Below are experts of layer 8 (counted from 0) of a mixture-of-experts language model. Rows are named router (the router's row for the expert), down (a neuron's output weights, with its number) and show model dimensions 0-191. Each number is 200 + 40 x the weight over its row's rms, rounded and kept within 0 to 999.
Before each expert's rows: "comes before" lists some tokens at least twice as common just after its tokens as in all text. This comes from a sample of Wikipedia text that the model never trained on. Tokens count by the router's weight.

# expert 26
comes before: " the", " a", " his", " its", " this", " their"
router,258,216,252,265,227,166,131,167,159,200,239,203,198,184,154,120,244,228,224,267,230,175,220,196,245,162,157,139,200,218,179,234,230,172,251,182,219,262,208,177,269,183,157,256,167,191,214,229,164,225,216,194,218,236,202,162,214,179,157,241,172,157,256,180,219,168,194,231,185,158,248,176,228,226,128,239,143,122,174,270,243,275,226,222,142,158,203,129,170,184,183,171,178,198,212,181,180,201,263,196,224,187,240,165,229,264,203,164,218,253,245,174,270,290,238,136,212,179,244,249,206,165,139,110,191,160,209,77,190,215,174,188,184,244,226,138,161,170,224,229,173,204,190,237,159,204,239,191,229,132,235,232,235,150,251,163,247,184,130,231,107,317,158,157,192,201,227,213,194,200,250,252,208,160,172,204,195,158,177,176,254,234,193,180,225,174,224,219,242,265,240,221
down0,242,188,241,155,222,260,246,159,225,242,168,162,171,186,191,194,220,180,240,123,197,300,151,138,194,216,153,183,182,241,307,191,213,239,169,165,184,225,281,286,111,226,209,238,238,224,169,173,212,218,194,131,183,172,252,241,268,178,130,268,203,296,197,139,68,231,211,266,219,205,175,192,227,153,248,253,206,196,160,209,187,180,184,195,164,211,243,165,140,211,256,227,232,164,246,204,228,180,206,196,188,193,105,225,227,234,218,158,143,132,198,221,167,236,254,186,210,184,163,148,141,179,167,146,175,179,201,151,166,170,164,186,232,251,251,192,173,161,181,244,226,215,206,197,162,249,178,171,154,272,213,229,221,208,192,167,210,151,203,290,199,165,240,199,195,207,191,165,151,195,196,217,206,185,219,187,250,202,145,199,110,233,158,280,181,233,156,240,220,239,171,223
down1,291,212,164,173,178,206,179,179,211,279,196,128,190,186,138,206,220,194,167,213,224,122,271,209,267,180,196,222,193,257,147,183,195,199,227,227,201,138,204,208,214,232,208,229,197,176,196,209,170,183,186,214,228,279,220,181,178,194,184,212,223,162,156,199,222,137,248,165,235,245,153,179,188,169,106,243,201,228,220,152,243,164,237,231,178,254,198,243,197,238,93,185,141,274,127,192,188,162,159,169,182,278,261,218,240,189,217,279,201,226,248,256,158,203,186,157,204,278,202,184,229,264,175,117,253,209,178,194,179,132,236,215,157,196,231,179,210,187,257,149,151,218,288,183,195,252,113,199,213,216,271,171,119,171,237,251,224,216,252,183,162,231,237,179,113,168,240,207,226,243,160,216,223,158,245,180,139,182,209,182,106,164,240,227,171,240,185,238,198,120,189,212
down2,207,235,179,171,264,203,156,184,230,225,175,127,262,222,252,226,196,208,149,302,253,155,166,239,211,191,206,224,189,164,197,209,204,230,182,177,251,164,186,180,154,169,165,211,126,253,249,236,227,130,236,210,179,197,159,216,174,283,257,175,197,183,183,249,225,225,208,149,202,170,164,208,215,156,186,191,248,131,128,173,252,255,267,227,188,178,199,95,247,238,217,231,250,240,191,210,283,215,209,222,211,229,235,221,285,239,157,169,218,150,224,167,237,137,202,168,177,197,237,138,277,190,201,184,240,211,214,226,208,185,178,146,196,233,197,225,243,231,222,176,179,179,232,184,255,158,142,183,211,285,157,163,98,143,184,199,228,204,272,132,196,137,243,181,243,258,133,137,187,165,276,218,122,171,168,191,198,200,205,157,232,249,246,143,249,144,239,190,159,190,162,155
down3,174,162,46,156,186,176,299,195,192,207,203,212,138,245,171,212,189,112,178,284,244,253,235,222,185,199,237,230,206,144,262,225,209,194,199,187,191,181,231,251,184,173,246,232,175,321,145,185,204,200,183,200,216,130,226,260,150,258,229,284,184,166,158,153,200,251,234,162,251,107,145,189,296,195,222,211,238,197,231,200,208,170,184,217,218,170,160,185,197,202,155,239,281,165,172,229,162,200,228,204,202,156,230,294,225,159,216,207,191,191,107,237,142,188,153,221,143,176,150,164,146,209,179,207,170,181,193,223,201,248,179,164,200,186,161,229,146,166,162,239,255,213,212,181,207,214,231,248,257,183,200,225,226,216,212,222,154,220,109,228,298,182,163,218,166,206,169,208,212,212,176,170,207,207,225,186,270,202,176,174,179,195,168,255,138,223,185,144,162,165,218,252
down4,155,201,202,206,189,149,196,273,250,256,158,101,252,203,224,123,176,237,221,255,190,169,198,184,174,174,174,242,294,218,260,161,218,208,228,211,157,222,212,218,244,210,294,242,169,194,220,243,271,238,181,246,221,207,191,180,227,242,270,206,192,194,222,155,215,200,158,199,223,203,207,216,160,141,227,266,173,236,163,241,226,165,116,276,183,139,177,190,202,172,196,177,195,233,165,213,159,198,238,221,131,160,163,300,230,188,143,115,269,141,159,189,214,244,197,236,112,179,145,254,217,203,193,211,142,204,139,132,221,212,207,230,177,216,242,303,203,194,160,262,221,179,264,195,255,227,186,182,156,169,247,209,135,223,131,225,246,207,173,202,181,204,171,158,168,189,144,161,228,164,137,212,160,189,172,205,243,220,205,223,214,266,181,278,199,213,135,161,226,155,141,224
down5,279,191,185,166,206,222,176,221,155,189,247,198,284,249,164,167,145,235,219,92,178,242,160,197,206,164,236,120,245,218,208,206,151,171,179,204,198,138,174,155,230,108,255,111,167,234,104,180,294,157,227,193,179,193,293,236,235,179,182,165,264,170,121,198,237,229,140,177,226,202,219,209,158,198,251,185,165,304,259,228,216,222,191,222,132,199,223,141,163,198,270,226,251,194,175,163,244,205,203,112,192,246,153,176,249,226,259,237,208,183,245,221,219,202,140,249,159,191,237,216,234,244,164,130,207,207,248,168,267,252,147,169,243,208,238,142,160,180,237,133,188,183,178,166,210,225,202,168,222,219,216,196,152,219,229,250,186,229,232,195,261,220,148,195,191,221,145,205,217,153,223,194,228,195,173,159,210,213,193,159,207,241,245,231,221,187,240,210,285,225,168,183
down6,101,193,192,203,203,150,236,168,267,211,195,168,221,193,205,173,165,180,141,183,226,157,194,223,262,162,114,189,184,197,171,229,229,161,253,231,177,173,163,233,214,278,283,236,232,231,170,193,175,145,232,201,262,203,201,221,183,230,294,294,180,179,232,216,195,139,196,164,153,188,114,229,200,135,201,244,203,210,197,172,180,142,185,273,143,238,266,206,181,170,144,203,182,176,194,238,169,217,185,184,200,165,241,196,218,163,118,249,297,131,238,230,306,181,180,214,129,211,198,202,188,225,193,213,198,234,162,152,226,203,237,247,177,147,255,245,194,145,107,213,225,194,214,233,203,208,184,224,206,170,271,158,160,153,263,264,180,229,237,229,230,216,268,111,187,239,266,194,228,157,171,172,188,209,151,239,226,163,222,166,172,181,232,198,195,279,218,164,232,145,212,275
down7,187,206,220,211,218,183,169,264,176,184,208,107,122,283,188,235,156,181,224,194,145,174,126,237,243,167,203,131,192,231,215,189,251,213,252,223,239,218,214,231,252,170,181,145,151,197,124,166,233,185,155,261,200,211,164,199,196,182,258,182,211,220,153,180,233,208,201,217,230,232,189,126,205,126,299,260,209,180,172,225,226,201,208,148,285,299,215,209,195,192,182,192,125,196,101,241,184,199,205,192,212,243,154,237,94,206,289,259,259,186,114,195,155,191,219,172,246,199,202,163,228,199,176,271,177,190,247,185,180,224,203,222,290,177,147,153,207,160,218,207,222,247,130,204,264,188,120,158,195,230,206,223,216,166,159,179,174,155,285,186,176,238,200,174,203,174,209,220,250,273,178,198,196,207,219,179,198,143,235,246,188,192,274,206,225,176,205,142,219,180,128,168
down8,184,170,139,223,165,170,221,204,135,206,157,287,274,233,146,224,158,252,176,180,172,253,189,229,173,172,189,175,158,167,188,191,174,233,189,200,207,228,203,243,188,205,198,180,248,232,205,277,160,171,137,171,226,175,173,177,183,217,170,169,149,272,159,240,174,327,134,197,181,256,278,179,198,256,169,148,217,71,251,213,195,209,187,254,279,157,251,171,215,283,150,209,203,214,186,140,176,213,234,189,263,209,182,162,218,176,210,213,197,120,127,196,199,221,176,267,208,216,231,234,187,161,159,205,277,196,261,183,233,252,188,213,216,194,189,168,227,229,220,227,179,150,164,209,222,238,230,159,204,190,205,209,133,177,182,254,109,193,240,214,211,204,228,162,178,218,225,130,183,145,179,186,218,257,168,180,203,283,233,195,223,156,246,138,242,212,253,323,153,238,177,171
down9,190,147,207,234,153,164,171,217,166,208,172,171,231,142,169,205,161,163,214,186,297,223,162,219,251,212,191,198,225,291,179,194,221,158,241,221,212,218,201,241,214,230,197,160,227,179,189,257,198,181,194,147,212,186,207,172,224,151,184,158,215,196,200,177,155,118,257,186,207,206,251,124,229,229,168,159,150,162,190,194,234,215,108,183,238,238,244,285,222,181,309,186,124,203,263,223,208,219,239,143,185,198,186,176,231,244,185,231,135,215,122,234,169,134,282,230,276,194,172,216,281,231,176,181,166,251,203,220,207,172,139,256,145,168,193,293,243,200,187,195,234,253,142,242,196,231,113,212,178,114,210,201,180,180,136,197,263,208,257,195,170,199,239,130,217,209,268,236,176,248,146,201,213,127,189,257,212,212,257,201,140,155,221,226,186,186,184,127,270,178,199,201
down10,91,228,148,205,190,238,246,167,248,230,132,84,248,205,208,229,154,160,206,165,200,141,173,155,228,191,156,236,203,236,171,181,214,143,186,267,215,177,165,174,209,228,187,179,156,240,207,232,214,197,244,229,215,209,166,211,154,226,237,217,267,303,168,182,234,190,211,163,169,237,198,180,193,203,197,224,181,192,242,227,263,144,213,137,187,249,280,214,203,189,204,186,190,215,213,216,185,196,216,225,179,191,211,220,210,251,168,200,202,133,274,190,151,182,201,231,141,193,191,239,208,181,221,186,134,303,217,205,222,172,215,273,186,162,217,242,203,175,171,157,125,236,196,221,228,241,217,227,159,145,207,134,133,215,133,208,178,144,223,175,155,147,259,127,202,248,286,212,302,206,166,313,235,187,146,217,272,214,294,174,197,236,184,249,155,235,204,223,228,125,173,218
down11,103,276,203,239,131,263,189,238,172,184,217,171,235,156,249,164,161,215,131,252,236,168,218,190,210,180,201,185,152,241,205,227,195,254,223,328,216,226,150,223,243,187,159,204,180,198,210,286,199,186,176,202,157,294,91,134,192,262,213,251,208,185,256,197,219,212,192,213,234,167,208,190,199,211,238,191,295,167,183,188,268,178,220,239,238,194,158,225,261,245,148,166,138,162,160,203,183,209,213,151,270,220,239,179,191,224,151,209,251,172,201,302,162,192,175,262,197,211,174,224,226,201,190,230,242,155,201,200,174,238,146,165,190,151,196,285,179,175,221,243,211,126,198,219,252,204,220,143,144,195,221,107,149,132,189,191,194,203,201,162,164,197,181,121,202,205,201,181,247,171,262,141,242,231,193,187,205,213,224,226,142,130,196,229,146,175,255,135,181,181,201,236
down12,226,279,223,173,220,233,258,163,123,197,202,48,154,173,183,162,181,198,201,164,193,211,178,178,245,212,187,250,177,207,184,196,157,204,210,275,157,166,182,220,216,211,256,199,186,165,160,214,128,181,210,241,181,273,230,151,167,233,231,176,170,93,215,197,166,175,148,244,231,236,235,178,184,261,217,168,196,178,237,190,248,184,211,208,203,253,177,174,119,207,186,185,191,231,230,223,219,216,152,166,250,108,229,188,209,234,185,235,277,159,244,206,196,274,255,222,251,233,218,165,241,191,199,252,146,149,203,214,253,197,188,246,142,251,260,225,215,161,155,220,209,174,223,201,166,213,150,187,205,184,203,152,174,143,152,211,221,174,203,223,139,172,221,169,125,180,227,234,296,280,267,205,257,162,123,193,278,215,222,146,244,193,192,231,177,222,305,200,147,174,189,273
down13,264,180,191,174,293,194,184,214,142,198,223,174,203,229,202,178,158,265,228,216,153,247,204,179,170,226,254,285,199,245,128,276,226,208,114,186,206,230,182,169,253,244,188,193,242,225,297,170,198,229,182,173,194,130,237,231,226,213,234,121,214,251,242,199,222,220,147,268,169,176,175,225,176,217,192,155,238,168,217,162,235,194,230,147,126,131,235,261,200,195,238,230,125,177,208,170,201,251,294,221,239,215,189,227,198,206,139,203,192,217,163,177,197,253,192,211,188,159,172,212,237,242,257,194,156,170,203,141,158,171,293,213,160,216,207,156,246,255,176,170,258,193,224,181,136,198,184,205,213,208,231,144,231,221,248,207,122,212,183,257,86,248,108,163,226,192,120,256,196,193,188,143,181,190,191,183,211,124,126,183,228,193,154,157,208,121,170,207,229,214,218,201
down14,185,213,172,194,201,237,163,254,256,187,195,163,302,203,239,166,145,206,206,218,211,170,167,195,182,197,180,200,234,170,166,152,132,171,188,245,191,123,217,171,266,213,214,217,216,216,202,176,189,166,107,197,209,182,241,162,145,162,172,167,184,162,206,160,195,123,213,203,236,304,225,246,129,240,165,206,228,250,243,194,265,226,164,163,182,179,230,258,205,139,206,206,198,279,133,211,220,204,165,178,109,218,229,188,139,239,169,208,186,191,176,207,209,164,233,172,185,207,237,328,217,267,177,128,161,253,170,177,157,188,201,197,213,327,244,162,129,218,119,232,200,175,168,227,188,241,172,273,239,193,272,242,186,251,179,208,206,205,198,168,230,249,203,222,216,152,249,218,229,151,151,219,239,211,175,204,155,242,232,213,280,249,177,200,168,186,129,184,286,155,148,225
down15,155,247,106,210,204,175,186,199,222,179,168,78,191,158,190,171,195,192,248,258,167,219,195,244,263,202,192,172,171,196,215,150,234,226,186,178,208,193,193,264,207,288,215,222,116,202,118,184,191,151,265,197,212,231,166,227,175,241,182,185,173,171,321,222,212,275,184,187,242,162,144,157,197,190,228,231,131,174,193,210,245,185,162,265,230,180,256,163,182,242,161,173,160,199,175,246,203,205,217,216,220,94,201,249,189,166,270,181,277,185,265,231,187,145,161,217,144,203,217,198,175,216,181,193,243,218,233,163,153,253,170,182,239,120,309,168,237,171,161,206,186,259,186,151,172,211,191,208,191,194,179,158,116,126,189,189,170,196,208,209,267,241,198,207,173,167,224,183,202,198,147,198,213,251,128,151,281,193,247,280,187,227,234,212,250,229,211,220,187,219,171,286
down16,238,147,237,233,202,166,176,233,222,198,213,221,190,248,230,199,164,203,237,138,231,163,168,189,145,209,163,174,177,238,243,219,231,264,186,172,273,246,237,153,222,188,205,166,150,256,258,141,232,262,206,185,195,212,214,257,210,164,173,155,206,219,177,220,136,250,176,263,175,222,220,204,201,105,248,246,194,237,208,203,176,200,164,133,198,170,204,138,173,140,295,141,220,133,249,201,231,176,255,168,303,173,156,165,223,210,168,187,129,212,227,134,280,183,207,236,152,160,213,184,274,165,177,209,259,227,226,59,197,178,211,220,261,187,196,147,236,231,228,160,182,245,144,234,220,173,179,143,229,242,187,247,244,234,176,161,145,162,188,199,170,108,173,250,266,227,210,215,224,204,212,225,130,189,180,175,192,157,169,162,236,258,219,186,219,157,258,212,138,232,146,159
down17,128,147,112,144,179,241,263,189,182,197,225,150,142,252,168,160,182,151,158,229,164,186,201,182,244,171,170,185,201,206,239,241,189,143,109,178,241,224,199,161,190,185,163,212,206,237,115,178,214,206,180,237,135,178,143,185,197,238,179,264,200,207,182,163,193,242,231,192,211,178,147,215,294,223,220,202,189,157,220,181,202,166,206,293,234,184,226,137,218,179,261,206,182,207,175,219,191,198,188,156,243,116,195,201,240,206,318,174,182,219,173,228,222,217,218,209,218,238,218,169,228,161,248,263,174,209,221,341,249,202,209,183,188,274,130,179,206,183,199,128,215,199,243,188,277,120,181,216,246,248,150,246,183,132,243,193,240,168,168,76,220,236,214,211,138,214,262,224,188,224,183,185,137,242,206,218,244,245,226,258,229,184,179,192,232,232,236,258,168,163,207,174
down18,244,131,261,141,178,222,147,92,185,142,201,266,245,212,161,159,196,188,204,191,236,204,273,246,206,203,190,228,203,227,242,239,185,191,246,204,187,263,235,271,223,203,233,188,235,188,232,209,244,178,240,176,152,50,195,223,193,188,180,313,221,237,155,271,66,273,173,195,208,239,228,222,186,212,278,220,191,233,185,165,198,183,168,245,201,187,170,197,223,136,215,207,248,177,211,299,182,245,196,219,159,239,135,137,210,149,258,232,157,206,150,203,180,180,143,204,205,199,244,174,194,206,171,144,234,232,159,123,215,205,238,187,246,193,229,221,209,149,165,237,233,217,182,176,149,156,234,183,172,195,182,284,232,242,163,194,166,210,175,195,183,191,141,168,163,232,197,182,217,220,210,165,202,173,201,212,198,176,202,167,111,244,281,183,216,205,212,249,251,144,137,250
down19,159,139,213,200,224,247,171,190,226,221,229,177,205,156,179,253,255,140,213,211,246,171,197,243,240,196,167,264,211,269,155,209,203,208,185,239,216,171,159,243,227,221,203,240,185,104,176,123,161,171,154,195,248,173,221,153,244,133,176,165,182,151,193,181,252,127,127,254,191,212,201,181,168,211,83,224,211,202,252,243,264,143,155,148,136,187,182,322,215,176,246,201,159,260,209,215,227,240,231,151,226,268,185,180,201,247,181,230,134,209,222,205,163,198,288,175,255,202,183,270,241,229,196,198,208,254,246,194,145,183,209,216,166,163,257,250,244,180,186,171,168,243,192,213,196,255,141,234,142,158,223,202,158,202,170,208,205,171,220,222,158,283,153,223,206,149,182,284,224,216,158,119,227,174,213,220,142,249,138,125,200,200,212,186,218,236,214,159,259,178,195,139
down20,180,191,160,199,156,259,203,209,214,229,129,141,182,204,176,269,254,132,238,251,231,143,160,154,193,182,194,178,90,252,284,192,176,157,221,182,224,239,105,137,200,201,203,213,251,155,205,239,200,259,112,260,248,166,238,125,203,216,150,242,194,206,227,235,244,235,211,198,90,221,183,167,193,225,222,196,192,206,190,275,240,217,199,166,175,170,233,177,238,201,219,130,140,231,211,248,163,197,154,175,201,209,218,160,161,219,180,233,158,261,241,216,172,233,205,174,176,186,238,192,149,210,150,205,98,238,214,231,180,260,214,164,247,259,225,153,243,184,180,185,215,167,214,304,161,125,196,173,241,188,204,124,198,212,233,181,207,211,196,171,226,189,179,261,226,290,267,238,199,150,258,214,147,188,239,258,199,252,182,217,155,176,259,240,169,246,167,230,191,220,210,141
down21,198,183,207,194,159,182,168,179,142,238,201,152,242,229,150,229,121,203,237,253,226,192,137,239,183,156,231,235,193,129,159,182,206,188,205,233,200,154,221,226,174,234,193,145,182,198,205,219,194,174,218,219,145,117,221,164,212,210,179,217,221,187,197,192,161,172,150,192,152,219,172,155,244,209,224,128,224,318,220,245,208,150,187,165,188,220,213,191,212,204,220,221,228,241,155,187,297,279,173,228,160,225,230,222,231,170,188,310,171,191,258,200,223,183,295,235,230,187,194,194,195,193,163,141,145,207,150,239,259,209,229,218,256,102,210,139,196,205,156,221,342,235,223,154,185,222,100,212,194,160,201,254,281,214,187,166,265,223,188,224,241,149,182,192,244,291,204,186,196,187,171,204,267,184,172,201,245,171,88,157,159,154,200,256,234,190,208,192,242,173,192,242
down22,153,186,184,201,241,163,143,257,250,243,138,183,222,185,206,213,138,195,216,225,199,174,201,210,284,215,143,202,220,231,280,220,202,192,220,155,261,252,106,225,207,185,150,128,158,196,231,230,230,232,188,162,180,148,155,225,215,154,201,125,248,135,218,216,173,193,263,187,200,210,282,192,184,154,226,183,131,186,192,177,252,228,147,233,172,188,262,237,161,195,264,142,129,166,136,246,166,177,281,323,197,202,136,212,246,231,208,198,236,202,190,191,209,175,177,182,243,176,141,270,245,149,156,158,139,233,205,191,180,194,318,248,143,223,178,174,199,193,152,217,162,221,205,165,228,254,151,228,210,203,228,266,121,201,216,260,234,154,211,243,148,215,158,205,253,186,217,192,182,206,192,237,144,171,176,170,152,220,262,159,162,295,241,208,230,200,192,174,213,167,181,215
down23,228,260,147,247,129,116,192,277,222,255,236,113,222,219,212,218,125,219,239,279,196,151,187,184,222,197,134,135,196,173,150,115,230,170,203,204,178,146,194,191,231,234,164,186,148,184,201,149,203,177,215,197,218,233,151,246,115,115,250,173,207,192,245,218,140,298,233,207,200,248,177,200,255,196,253,213,185,141,163,232,208,212,224,189,191,209,284,280,227,268,190,148,206,169,183,188,245,229,277,201,152,263,187,217,176,210,221,190,195,223,179,242,203,199,138,212,249,150,208,242,226,173,196,219,187,215,223,207,251,252,158,180,248,165,165,142,269,199,245,233,192,205,144,189,243,171,153,210,221,176,152,243,118,200,248,201,155,209,256,201,187,163,175,249,190,219,190,205,197,115,267,200,174,219,187,147,207,144,189,164,212,251,170,179,206,207,163,259,108,263,188,263
down24,186,145,189,132,197,161,205,224,193,211,121,224,205,147,198,142,213,181,177,166,224,232,222,281,218,184,175,147,174,231,209,170,191,163,239,183,213,165,250,216,170,215,212,174,208,116,151,198,209,166,172,194,241,172,210,203,209,136,193,229,154,261,153,189,226,250,234,208,239,151,144,168,188,162,255,261,210,158,150,184,199,226,231,170,213,273,282,220,212,217,175,233,251,281,191,202,113,160,259,212,169,165,180,278,193,188,188,199,196,173,170,224,177,177,193,269,262,244,156,207,127,189,177,254,210,200,310,291,233,203,202,207,156,158,168,254,219,158,225,205,223,137,236,157,153,144,204,273,270,119,186,173,161,212,217,188,153,258,166,183,149,217,306,138,211,212,219,181,165,270,179,244,173,195,176,176,261,208,254,171,229,223,201,263,226,194,191,312,165,239,215,178
down25,146,169,213,162,156,193,237,205,218,212,226,166,138,268,176,194,286,160,205,165,125,173,175,161,324,199,177,250,114,198,180,193,193,239,230,136,239,180,235,246,227,234,194,186,197,198,231,212,136,250,224,274,207,181,195,119,176,180,226,219,207,171,215,260,230,81,202,252,163,187,209,258,259,241,163,161,201,174,216,185,237,179,214,176,171,266,161,223,225,187,178,157,138,241,202,245,226,192,190,155,238,134,222,208,277,248,239,195,181,154,195,175,244,210,213,203,254,221,203,156,262,243,234,198,105,234,177,233,205,142,168,175,147,278,233,204,257,151,164,244,236,162,294,173,202,262,177,207,161,151,240,176,242,133,246,205,210,228,181,165,240,229,200,226,217,168,218,191,201,193,203,145,181,186,162,276,191,186,198,208,205,154,136,279,189,199,230,95,195,161,214,198
down26,236,227,233,224,249,214,247,169,172,171,219,102,135,160,205,207,267,174,272,150,219,220,278,279,167,157,224,186,192,187,184,241,156,172,234,230,151,81,222,204,208,219,176,136,182,207,132,184,217,179,226,226,243,219,145,257,281,205,238,268,146,221,153,236,209,174,174,158,223,165,134,223,194,188,210,261,235,133,256,229,229,168,216,178,204,216,191,199,183,183,165,225,176,239,272,140,165,248,211,199,225,224,215,276,162,184,180,206,115,176,189,187,134,186,206,221,228,211,209,272,141,247,203,233,224,214,201,285,177,111,205,187,252,128,164,252,216,236,185,146,188,213,229,221,191,169,201,159,169,225,204,201,132,176,205,121,172,192,238,115,184,251,258,134,151,204,238,215,196,120,193,189,255,231,236,167,231,226,219,216,203,177,175,211,214,255,258,261,186,140,239,174
down27,136,132,151,210,138,161,275,233,148,222,201,319,166,212,243,151,275,173,180,203,163,259,206,271,234,229,163,211,202,226,182,160,211,197,198,185,141,167,226,225,182,246,286,260,166,191,185,202,190,199,227,153,240,266,269,197,243,225,256,143,181,169,173,266,217,166,177,137,172,202,159,232,208,239,176,160,187,161,254,153,191,206,221,221,205,245,202,179,197,179,143,256,191,245,170,214,193,165,215,208,213,199,225,184,264,231,205,207,219,142,216,218,172,201,168,299,213,299,183,113,227,244,267,239,206,180,223,261,206,198,139,203,114,155,170,220,258,211,207,152,149,200,169,205,267,240,199,265,218,154,199,192,161,107,177,195,171,254,207,200,176,215,165,111,180,253,192,170,211,204,155,165,205,186,166,136,165,175,252,141,192,170,176,179,268,176,242,188,154,274,217,210
down28,169,215,173,184,154,184,152,165,302,281,217,85,222,166,249,161,127,218,213,146,122,124,151,184,215,185,193,202,226,266,147,164,236,233,205,299,192,175,206,202,216,195,161,252,234,154,196,184,128,166,138,226,186,220,197,150,235,225,263,154,183,252,199,134,174,169,141,192,188,219,207,141,176,182,215,289,154,210,136,266,212,147,200,211,147,179,237,238,270,222,272,198,222,253,195,216,222,202,223,244,185,186,286,165,220,238,218,223,281,205,236,264,193,191,122,214,217,214,127,175,222,208,249,152,203,194,160,178,261,243,177,213,248,176,173,253,200,175,185,198,153,199,180,258,173,270,146,211,222,190,204,206,244,193,250,174,203,187,281,199,210,234,191,218,196,210,185,197,214,226,163,145,203,237,164,147,159,185,181,263,163,176,136,242,267,245,175,205,229,213,165,262
down29,287,148,191,226,234,253,188,226,163,252,190,300,212,84,197,235,207,173,247,232,248,177,219,233,238,226,174,158,196,245,212,188,216,140,219,143,233,143,215,187,140,236,220,194,235,79,282,183,211,200,232,190,170,174,195,167,179,157,266,200,204,144,191,161,149,130,180,155,201,172,224,156,233,178,145,208,192,207,183,219,197,191,161,188,202,198,228,224,243,231,193,210,264,269,175,229,231,143,239,179,169,159,223,241,266,183,165,188,114,196,182,206,193,214,189,198,259,211,229,177,176,200,193,163,214,192,245,216,251,148,193,198,140,143,153,258,230,158,145,244,254,227,227,185,193,279,181,274,266,174,251,174,130,165,211,290,256,223,240,219,222,151,206,165,173,162,215,212,163,257,176,214,127,200,228,236,119,261,274,114,165,204,180,217,210,193,167,236,180,142,225,190
down30,190,158,299,234,184,208,163,186,208,158,160,154,228,175,185,238,199,199,186,228,251,243,130,198,173,198,241,151,189,176,246,148,285,206,185,159,160,235,165,202,201,175,234,215,198,183,163,125,195,206,195,146,136,210,246,213,230,130,255,214,220,222,130,269,91,196,201,161,282,261,193,151,174,198,276,200,229,256,151,150,147,117,156,193,216,193,190,213,264,189,186,273,298,193,278,210,232,253,146,179,173,173,142,200,147,167,261,273,140,165,223,239,207,142,216,220,220,206,220,204,177,239,158,249,217,158,196,188,236,149,200,158,274,182,199,190,201,221,185,214,242,220,178,212,161,231,155,169,130,213,226,236,240,166,195,142,171,176,240,175,194,214,221,186,206,225,188,237,189,134,232,127,192,194,283,211,180,241,195,234,172,230,185,259,138,285,250,247,249,167,207,171
down31,248,184,141,211,162,209,213,214,213,196,189,284,207,244,206,226,169,233,175,146,202,264,239,192,242,192,251,238,180,215,237,260,163,221,122,234,189,119,210,141,223,172,243,99,248,218,200,259,219,248,115,218,259,136,188,162,221,209,244,231,215,196,168,213,199,175,105,166,270,191,220,260,202,245,247,130,235,196,202,177,254,133,194,156,232,226,164,186,198,213,116,268,173,237,176,243,233,166,208,146,257,141,280,185,226,250,223,177,232,243,125,280,180,238,141,187,256,177,190,161,135,200,233,214,205,183,202,244,156,161,165,216,209,251,212,193,167,132,180,207,163,179,148,208,147,192,231,125,145,175,161,146,189,213,202,152,194,171,159,241,255,222,253,259,240,170,202,207,178,178,248,150,172,225,238,171,241,210,265,190,180,191,215,192,253,170,170,173,209,233,292,181
down32,267,127,147,218,246,186,194,233,151,160,113,216,191,243,207,186,160,249,140,233,299,184,175,176,169,243,175,195,160,215,169,237,190,218,191,203,218,229,192,219,238,180,214,185,223,248,163,194,234,261,189,162,160,157,220,265,152,204,246,146,202,234,211,217,226,156,241,295,238,152,219,234,184,218,230,146,213,156,264,206,146,206,180,196,203,130,263,251,215,174,260,133,148,186,120,186,261,124,218,177,234,196,177,168,132,229,166,213,130,248,121,197,204,145,151,236,192,207,164,209,164,177,113,213,232,235,214,259,208,239,262,178,231,219,201,187,277,232,257,166,259,173,165,172,89,150,238,211,187,167,145,176,188,280,194,217,214,158,192,188,194,170,195,233,223,249,211,192,213,192,160,261,200,229,236,257,255,212,156,205,259,147,222,219,285,141,239,183,173,220,199,195
down33,215,216,172,223,188,227,261,184,273,157,252,374,209,158,286,210,204,271,206,202,170,222,209,134,180,265,180,192,205,163,188,192,230,246,141,141,217,163,177,155,217,170,185,206,278,164,139,241,173,193,157,228,257,167,218,155,191,170,204,173,226,222,165,240,164,193,210,188,211,217,213,202,163,206,223,152,244,274,167,188,114,174,183,217,224,280,218,287,215,220,229,241,167,185,228,189,145,134,136,176,150,135,219,251,195,103,213,254,149,187,115,219,210,145,225,176,195,230,220,188,209,217,203,248,240,190,162,197,177,158,174,211,182,153,232,188,199,266,126,185,166,220,143,153,223,226,257,172,152,180,224,176,178,207,146,230,195,172,204,224,178,218,172,225,179,261,187,156,172,183,150,206,293,246,233,157,222,196,227,257,214,162,168,185,224,218,213,244,225,269,283,231
down34,170,155,186,217,197,199,234,213,172,154,246,188,184,204,216,162,183,226,259,221,134,218,210,144,212,284,177,126,226,155,260,214,312,138,201,131,196,258,184,145,201,174,242,196,154,206,181,214,167,246,142,223,95,125,247,205,260,154,194,214,182,236,190,178,188,187,198,139,170,227,214,137,234,183,248,173,132,276,173,269,199,126,135,208,156,196,208,181,185,151,286,192,294,220,220,235,185,294,189,213,186,171,168,212,192,187,243,196,156,177,219,256,200,168,151,182,225,215,180,217,206,136,151,188,282,255,93,260,249,225,188,128,261,197,149,175,215,226,207,176,274,211,164,257,201,177,187,215,253,221,201,269,235,214,221,144,252,203,256,174,199,247,193,251,172,241,206,205,199,158,225,169,204,159,208,234,155,241,183,218,141,266,204,187,199,232,201,181,173,198,222,179
down35,192,252,210,254,164,190,136,196,201,256,134,245,236,194,203,241,185,234,236,200,149,233,167,264,185,199,168,251,237,113,177,168,257,222,161,179,160,185,204,211,168,215,217,137,147,140,179,247,247,245,185,155,141,251,218,171,176,183,222,224,135,164,222,279,213,196,104,253,200,216,255,252,180,204,125,158,184,183,252,223,175,256,159,272,204,181,273,226,165,228,132,195,198,202,185,194,248,161,167,186,156,157,239,176,237,147,172,183,229,216,230,207,177,154,257,128,190,238,166,204,220,142,198,213,237,203,224,181,199,125,191,269,265,201,261,164,219,273,215,178,193,237,191,168,204,170,230,182,191,210,202,198,222,157,175,176,202,219,310,191,181,230,132,257,188,162,169,106,232,208,165,145,196,206,136,138,254,220,249,156,175,237,263,207,277,270,240,250,226,145,155,218
down36,170,220,251,177,142,274,248,184,147,233,162,190,142,228,163,183,221,188,134,197,176,273,151,190,202,201,167,241,210,215,246,110,217,209,131,167,189,152,229,142,185,196,165,223,182,184,195,227,174,152,256,222,190,251,214,188,241,228,162,208,112,208,236,209,206,230,216,181,245,208,153,149,261,209,166,240,177,197,176,189,160,225,250,181,239,167,222,140,187,235,205,315,165,286,274,235,209,184,203,198,248,170,179,248,294,259,225,146,216,164,127,185,168,183,182,165,204,197,225,210,151,243,136,199,168,159,174,245,249,243,186,131,172,179,219,229,188,159,248,203,190,184,285,178,214,168,208,218,235,259,127,131,212,216,208,163,251,181,120,248,198,206,251,172,151,160,191,117,194,202,154,265,270,273,180,195,160,263,211,179,212,233,166,276,224,181,201,255,243,248,250,210